Weights of a small mixture-of-experts language model, trained from scratch on English Wikipedia.
Size: 9 layers, vocabulary 16384.
Experts: 128 experts in each of 4 layers, 4 picks a token.
Training: a variant of Muon for the experts, 515M tokens, 4013 steps.
Below are experts of layer 3 (counted from 0) of a mixture-of-experts language model. Rows are named gate (a neuron's input weights, with its number), up (a neuron's input weights, with its number) and show model dimensions 0-127. Each number is 200 + 40 x the weight over its row's rms, rounded and kept within 0 to 999.
Before each expert's rows: "comes after" lists some tokens at least twice as common just before its tokens as in all text; "mostly gets" lists some tokens that are sent to it at least half of the time. This comes from a sample of Wikipedia text that the model never trained on. Tokens count by the router's weight.

# expert 34
comes after: "\n", "6", "3", "7", "4", "0"
mostly gets: " (", "–", "\" (", " / (", "s (", ") ("
gate2,200,96,206,154,229,145,165,185,281,220,195,204,188,201,176,174,180,203,117,268,122,205,231,171,189,194,245,224,184,194,198,189,214,197,182,206,214,172,198,205,194,214,181,194,226,153,169,253,231,239,171,284,149,176,252,124,276,209,230,170,224,220,212,250,198,143,195,249,178,227,232,200,239,198,221,235,227,262,266,236,181,227,193,233,232,171,285,206,256,212,223,239,163,214,209,244,257,219,153,214,267,185,235,169,225,185,154,261,168,204,301,218,254,203,251,212,128,160,181,119,273,167,244,153,186,209,173,106
up2,129,232,242,260,110,212,200,248,86,233,274,231,174,196,255,207,191,228,194,132,263,185,189,178,244,156,164,208,257,181,196,254,261,188,182,180,142,211,132,148,238,122,214,155,283,229,268,214,124,156,187,211,219,226,205,156,191,188,213,119,273,177,210,233,184,285,173,198,184,205,158,210,203,220,180,211,229,185,216,151,218,206,189,176,215,229,184,160,127,200,173,224,164,223,190,234,181,174,179,192,136,213,180,217,201,173,196,196,253,225,160,221,157,142,186,210,257,176,261,231,131,248,129,222,194,185,174,271

# expert 97
comes after: "0", " | ", "3", "1", "4", "2"
mostly gets: " three", " four", " six", " seven", " five", " two"
gate2,253,210,169,256,241,203,231,180,187,159,189,157,172,184,172,196,171,178,200,198,188,161,175,171,197,143,186,163,214,212,183,158,185,238,172,164,217,239,144,193,183,69,179,283,148,231,287,194,168,199,131,174,277,130,194,180,199,141,168,175,266,204,204,197,157,242,149,189,192,161,231,149,224,149,160,158,223,278,209,239,232,262,173,301,175,159,190,183,164,268,238,249,134,237,205,232,142,202,227,211,208,142,157,227,204,235,206,227,183,194,107,215,157,207,190,157,128,157,218,217,220,202,170,237,127,178,153,183
up2,200,138,163,196,169,191,227,179,171,106,223,283,259,240,236,187,210,206,169,205,166,209,197,187,263,222,161,181,242,235,210,180,199,287,225,132,194,235,161,237,222,241,208,233,182,191,130,227,133,182,301,176,205,218,222,228,240,256,264,207,229,265,210,195,206,189,162,166,187,193,224,276,202,125,244,176,154,188,194,188,213,179,231,172,181,250,197,231,215,151,215,184,238,244,286,233,210,200,233,256,265,262,281,174,158,148,235,134,223,145,179,296,172,182,160,137,226,222,202,257,192,244,223,146,223,156,175,197

# expert 25
comes after: "\n", "0", " | ", "3", "1", "4"
mostly gets: " | −", "| Win | ", " sq mi (", "| S", "| Year", "| K"
gate5,233,204,233,211,150,207,180,230,156,267,207,179,115,206,226,221,216,176,190,162,214,255,177,240,178,155,189,173,199,185,198,186,232,192,177,180,199,232,164,178,218,190,189,249,149,230,224,147,223,195,244,157,222,213,256,208,356,222,224,207,153,193,257,173,172,212,246,252,205,270,233,233,148,221,239,208,103,138,174,195,162,169,189,159,204,186,250,128,222,164,189,142,141,188,231,195,227,255,190,170,253,187,240,138,138,161,230,143,226,249,262,181,162,184,195,174,240,260,254,245,226,236,89,146,176,257,223,211
up5,107,175,201,175,191,161,215,251,193,187,148,162,203,277,176,208,203,248,197,211,126,178,195,103,195,159,222,126,277,202,232,149,145,222,191,140,238,249,262,175,163,261,237,199,245,216,199,213,166,198,268,252,107,154,176,220,206,160,227,214,240,213,150,220,304,208,172,217,204,183,220,176,192,269,187,148,201,114,159,229,225,233,200,181,230,210,225,199,108,230,242,190,179,219,175,199,185,206,139,196,189,185,285,271,199,189,179,251,211,200,260,231,179,227,169,187,228,164,251,211,133,138,201,235,242,205,191,152